config.toml
d_expert = 32
head_dim = 32
parallel_block = false
beta1 = 0.9
final_lr_fraction = 0.0
doc_mask = true
Below are experts of layer 4 (counted from 0) of a mixture-of-experts language model. Rows are named router (the router's row for the expert), gate (a neuron's input weights, with its number), up (a neuron's input weights, with its number), down (a neuron's output weights, with its number) and show model dimensions 0-159. Each number is 500 + 50 x the weight over its row's rms, rounded and kept within 0 to 999. Numbers have three digits each.
After each expert's rows: a language model's description of what the expert responds to; "comes after" lists some tokens at least twice as common just before its tokens as in all text. This comes from a sample of Wikipedia text that the model never trained on. Tokens count by the router's weight.

# expert 42
router:461497474452533410557483497503444547454404477527552473539444597461530516553518482563525532463486549484492461497361509492500570498462537531494429560525492564495407427556552492498484567415607485511495471511490484460497488429524529459406536513519501428501447541391497556460561495544479453384576469434409477556508510506509394516435548566484498570542540567435484562539489415590469489528404504418424544515536564476389526527557480466533539480512513518406513625487488414548488517477509538
gate3:474421486509430420499415422429469466509504524485550495543478539627386506466532540438629486559451514491552522473444543489483514475457494470557429541548502426494420477519612515523420482479533478487519409553477499553499566492476544459473501599519482499448469450440503575494453484371431487448535543497465483512548483507517458523448475558497498485491567451459504507553573498547496402499464541543426561532447596536480458541584439522482506533434520559515475560627490541511514645454478609
up3:534474473516470501519466527507511533442576555508430573434456430482516481574481420472569424444534528515476504472480554579430539545442510410519479426443536506505536441544429519543595534505523489492413553546515489569586452540505415495542446535527528457465539596624518426543416390651469605574485526491526554515515366504482457470473564481541417486509508462491556525507570480514473507504474585584513443534546499566462469542435495420531496552509539542455510497483469473498464410545541576
down3:503580517480500464399542481465564503412557490465407434549449534533633459521405518469473556455485436478465492518465547362547564459523492471511479425445455482457476533522523517556633466483543431487412460469488488387484478512576575541576519484458519526491436482506533409584537455502546503507467522434605447474409503504491490570545615512496486520516418599540452514491478572458547495450487453499424485501489515448574488495441522475561476483515491521604457411465500537534462496588552449
What it handles: Taxonomy and code pieces
comes after: " |", "-", " ", "a", "i", ":"

# expert 36
router:517466408579498514464493430561527521403493543573540524570497458499428444486362470548501464510526477478544530592466477461531485515470553480517465523432483360556480524475497436551429520524548570539466501500494568462526511419531469606616532533523371525369486489450481565520495403401522516521514571490533541502521507514531485507511416513546531479467530485524500596506419477496513497537474533539497560512481436532456369437468524514494539509417518482494532502600472463495516477352445582
gate3:449542470491586439497514526506506483492529541549548581574509497545375503457544526496547500513474443518532537530582550483466523466517603528510472456488522468468476476525449496506480506533477407534590571387566483509504446419485578475588496373489486590454468551420508537451534455437537556519490383570494436417512538542528551523530448490389479444435571559458486521529485494415479428487448485412526494448479471505421439505553527433565424476517451427495487522509566484455547538483604632
up3:517506588473521472405494581593472458463463509503529400505420487486480460486601570448495538510537573631531539496486591588540503484537525470488475541489453395450480431501607439461516494485502496499537515503528468500452444495552452502516480411503495496548489427564595517521532475486507416511459542408505498494466581489523432500463554506502475529572494459508644421490481517488456509432580549471472467533484476478496465432588511602491524550526549555458415373525537504448503399375425498
down3:502449393561534520464543456565512480494535579539453491588510499526471449538514511462486405488565554461532390518589473502483467391468500538536489485458446426574458460570539469548404550512537417498483493477432506514504509459441518514421524407497544376415553481493440523501476455467546466444599417488500504494488501485524572453504386451521515500440470490425448472447539460554479427461479495517491524461494494455474391525395499436470460553567488547535568556392560507520566370430538511
What it handles: Pipes after cell content
comes after: " ", " 0", ")", "%", " 1", " —"

# expert 30
router:527493459492533463384541420599444515456423497488457496512575422489443521412460507568341425390543531427564496459384533510451569543500574451449524464492485373463472579522428600556519547520496590534538541542540525574523475465506423535521572544519468537487497545386516574516487460479519498560528493568455488530542472461507486509499495530470498462521574509541530548540438463651479504518522516496475553511483552442507515483447497426544476495540529496370481477479448465471479491502417496
gate3:526554520591522492455599525529513537568579461556498537478564436566504500507500453520552445409546468469434566555462472490462476504537539573561479557453469427440492412425475428576543518467560546530536549500498538508457481428571503478570532551547449600503351493482552519448572554448483514500546536412464459483467447487604476417531442486476471528420489475565395589503539575591438487495516515576449595458584518489468464561470483496556525415454567459459430531467522462510466474535522514
up3:442457440457437500473481584442580470502438511490415567419463489558553433373476447466524416562502481560449490501452468469564467411494451566532427477450571583407527577600445495576469583533542420463550488453577484568540614557517474484460643468523505590498497498412503545502459544580511473449485524477463512452421501531416466427400520455457489456517402467539524493543493579527458520500430532462497527515492495439540433494506523503486515505531431512541502497461518505511490466581521453
down3:582510482463399411502469527573514489465519472544514487546554556558447595417511504459424505444433416555519521543464518507483593499587493441552448480545561570495459413497543458549520594605508490411515502531505545442421497482506551550476545604565525514454460469383399486517534611507475439545488546551432459532554520499430477439535468621481468504502491524483512420551531466477435568441438487462460534527496495478415498476454483456402501527464576471451512531500529559529551413452508582
What it handles: Table cell separators
comes after: " ", "\n", " 0", ")", " 1", "%"

# expert 58
router:474537502532528483503536542483482508523447495423470502534527498482561443480460545468368517472531470447438517472552458567502563582536508541551503471533593463372396589518456590501491520481517439419584499483504460464531511528489581502404565524506512464511612622461439438443523389489425535426558404505483514420441463389519463567546516552547445487560554498380573495541418482438548508502491455497460564526536488484509560556504476520542568460479517543485545521516532400549485536538547540
gate0:497500520493477409491472478421567565559540519546553464538493497523543476533513457494465568473634441551513530494475518535534506551453454529528502464433529557434385503480646485504536544446536473435525540521402457498511484563453464568508548476517425461524516496509447492428500462509498525464526476478465445462522468434566503542456427509533450542430487373569557512493405545439610408474476544504388501465479488536514584573516503563505549557438601537591455442615433453503491563448433544
up0:539521488557480454495586529492498474482433471564498521526479386522476480444495514477418596459518459382427561534446501495546488464600510540564495542476424587491472542577445468445448498511463380572509512535447513522429505538431515481536435535461559456582554427491524586456457483325489578523489587413469510451498554525570515462542537447514554474515518449429459395469458533506415520467599493510561506456511475494516527506406534518511420513550486526550552484493603438455482540549465525
down0:537490423488489521484387650521491463458547480501466482534431490522576467504487539515470549482477525510540426457520491467460604535514555533561519410602501493455445398456456505436601536473462505528477515577537490535449456484573591516441563454435498444546481553407548499447506513473547382441557328500472421579566445469524543518541409496462541509544493458508471609491482547567483518487546548462470528501561550539474518555525531472428505523501577544505556479514404487538490413526532483
What it handles: C letters and field labels
comes after: "-", "\n", " |", "|", ")", " ("

# expert 3
router:507496461457515482432516504586432483444421511516461530515573434526425506447450523556352421447567475413547514512419542512492632506538588484432528477459496323461481585510428582589486542573501614525519504575502525535548496475471410500504622510520442539490534540429462533506495477516485511541527572557483538507527445464507523512513551516507525485504557517561541543590443509632467550524514471489494535548480495471438497462527510426570477508503524496400442492577484471477487515458419507
gate3:521468463576465465412405473520495542498444436623535512377559385557429516562518448531447469492546551534434458542554519549524542555399507500510473407446476447521534533554558468528520557436490573501428567579538416454525529514550485551492572472564467468445524516544503432482531495485530453607498586468459445471468415507518485527492478462527482463520421540513497500596471488562583542427571500544513496450500460487555519541430460487480432472477484410460479376610471479502541483449408518
up3:541525522598518491562543541526501547624553451498535434512484444506400481520468481564570470506552479475500440524552584483558482467489574439460483423520621387453442468521613556583549424524489589539479489483507485446477554597573503424507554393470466487515516493550506484489501473596579407489524537489461574460502551531498553540499494501452465496556462630549516464563473499502523418571523523547483530543513558477432461572525434549499502581458470488456448491543385495429479452533542550
down3:570523574415499461480492438575440475419479574460501571508565431514424485462486445511567477522488352504564493510509485454457539494500566465549399509436553485368503486466521430624558533495452526527470449535419525526485474514492484545482544490553562570520465449498497446501573511576508472456596490505436570528520499424501436513492557529500564564490559493408506461564543500465550516477585516497493526498529522440505600414545374497480482505541508466594462513522508558447441404606466571
What it handles: Table cell separators
comes after: " ", "\n", " 0", ")", "%", " 1"

# expert 44
router:493438551482363531476582451440440472531471371460509408517581544543597514506456551451515511487502489501504465468476553489437514401546522568433480481514490420569510493582446492470526505589494470512537489398429508541504503484518458504478489434468557513500427472509392458551508492449404458470444555651402365509469567540529438482499454567550512467482501471447619580509533459414435480506495503533496461579461462532482551569455495573513522465449502498544462519489560554526472469450526536
gate0:545515449510444503451455448503446543500448521438519413485514516525522538501478527500491520587492498550437469420533514497497511415509548544498449594376539508529462432510500427588482406555504492506325486427534536464545431420493546480526539451467532549569465515496487505472568529482494421469421502510442397457462571580475443478618385544508430456474501448430561498530480516513591486499458541413427588511498422505545439522462430588517582522519431543525579498504477493433501430500509508
up0:525472464521539527487489540608544519489524552435592524527485540450503479490567581516442531510507492474475516593438480588527477518529557504439443461546437473523472529487514429473481533487526290425510570490525559509529520431497571590500590527420483436501498545577504494456603589454540485511504464475435598463557553523622478432428412432489470457522478468459531474523553544521486458470508550432535509526508532491457440494469459485521526480460596448569567520489596490384515420491482428
down0:513552493489437520429491561533567553523473589583432564540443493470503481530658517511529418564513480518393432473501445470545542551471502555381455524511424514489572529559470482464454485554483491418511447485590575548490460483448517478439486531479552527465538500507556456551558459592584495523501447503465529405555561584522435416481426481487579453534475452418419434448503438477443532502611628453390515508479488463487524521496491451526550485542500513579602499468502506505468505490465508
What it handles: Word-initial letter pieces
comes after: " |", " the", " of", "-", "|", ","

# expert 18
router:453582477519511461437485509589366537483426541501551486441561510485569418458486518498379543455518642560514521429385569517429510519567530457546510492440486503504482492429486584516481467553510594503546575567554435550557560408508475490427423486478589524509501477521458501516462559434526609581484501592464487525523471388423516491471472444481500472467506478433511573496497539510502593538518442509565504488435532566475554535425531503527548489532519507488397430421507475448537526501537537
gate3:497515503436470483519515470488534533532505535514520531547416532437582454485379490568558514562505541486480472557546526498432442575418612450525598421405484549497446443463430560517537441528590540547563515466441481498517558477506560611513440384388389562539484519465538501545487447422529524527543531520499462490482571470483451385480479455454478484516485525390469475534478510471534441476431485526562521508480434507460602540507519593602411503461431515456506531487425430462466512493524450
up3:476561499467419506445429514490477489471344477478539444446446486432449446515469502448450447454596545435441484572464468556565531391556572444521479588473556446524522503513504443472523551524504477539508564463513444494496549546467451535425520600471500569560481542557431554448468450522493547543584450431454459504630530503440517573560445504532506468425463432454484483442472539530449551462579540540518474531498582532464441482502554545550470449535562512501513535385459531489494336453479490
down3:473564542534448515472508452476443578493478611509488594439439496519636482480545538493469509488413491476499382516472462452496431452548546557452559568488486557499463509601397621411488481482521494450534479508383423591483544558598448543417491489499513447529519538452514473539550522493460519467529405522480492532518495533504494463484522444521391460536500542451439511473472566436462580552430549446458408498523570532481391465565487461547528485511493524473456397464455491505552578482515584
What it handles: Determiners and month names
comes after: "\n", " of", " in", ".", " on", " at"

# expert 15
router:551601491528522520526567570510565503483455507428538519562506492536559481461602515426534546548399537586516552474510535595502413526553402475483495503623519501553455457562486371579591538476519443532572420468502558526490465554487505469410524548425442476497513519486510536514441561542509563489480415582468465488483537477559408543515544481509493473574493541565502453564387456455479435476534469478473504509557656583478526489424448503579481537498426532541502541500546499464515550555523460
gate0:552574473414468579517585556483575459459508511391451498511523519500544491556530575467494492535496669529551514582590446499541447547516578493511514514483452464572483471431476470508513492564521477571491418444452554469538476480558551501437528613490502462466456486478424518548434493551538472506505527593464452449459448500553476488482537504611600525450518471523479489474446503426525390564415477498511475580546518574561492439525497500579388519569529421566476542560550586485480551505583528
up0:447526482505509565486569544455460528573481469457557466537481446446474518456467580475534516485560560520483477495533437561524529536494592577505538461510557473521551581563502442530354505455581584528482550430397526500553492465538519411424427526544539443486467475517491479431541439555580435480442500524508476451447556522592478492502578452529401547530467532504501515478569527490586622474485616549467480543478496427539495538537554529618559470589535470520576541558461481480418418499473419
down0:540508435445533490495574504460502428431572443357516527499438547481559460422510551494451506423503508556482513521502495441582518408527456349566428524521448486466502440477482466520569507480490447583547509591560468427432481553484459523457518496520413533526549476539581407499511552487427527492504509572486425483466456450569444493438562527486486621486550523534451478498584528455511504536531442461442408484461627541457489490564499523397482495513405514585590473547515459531444492479481455
What it handles: Newlines, headings, years
comes after: "\n", " |", ".", "==", ")", " =="

# expert 17
router:542580441533452512510448533492434497463513428546538643436445413507495570514534429493558481459465479553499501519541461518546461505564479544568514535470527511503512409518494372559596533443537535517521498460454475479520480522423379431419448504395513497475512529445547469531542518501540521520417490569480434523542527525475580477458597478426525481523531608555416491552435466506429525498566530559536566520518564536470554543363459580497417502517443489626433516453516477510421478506485497
gate0:469551474573442583535464534462447469462558430554515474473453453448494542586485435502540389456482384476517460499581386462657464550432522464547465555505436468446543459449481430459510544472535546467508580556513505553601467512489512472405536560433495536476495545514519510562551494503531524447519418502609505482498535587398453501521479469446540431475516542520543499545470478419438435509436488490440578466407474575462467508434454521504460503417463503538514472485421512623507493567467492
up0:491475468469487560477536537564524488464646475575620493567578482538590511474597491548473481476507490468455528596541507464513528527443498516423540508473572515515554491505506473480498544498535388503426496563502477452454483414546492526440588427456588526546458493512481433460552613509574430508504517532536522488477441478622567531472435617459411527546550589543417471539483505491493420514462482505491447518430522454418521498529465499549491468617544429501447522594405499502510583516479464
down0:497485417527527621488516475572533537568554476566438513444455481544545496535586488511577586541555505470495467522580484424529490467528485567560628590448524419438486466559463418427489515480495501486454531538468507582520583431467510532559545470417491585515463518457605442470578537497490494569454555483516519471472431521509540496463528449387515433429460417540515603492492495490437549578549480469528501423541565550483502516490615549445519488454509445473578426616516525518449476557479482
What it handles: Line breaks and headings
comes after: "\n", " |", "==", ".", "===", " =="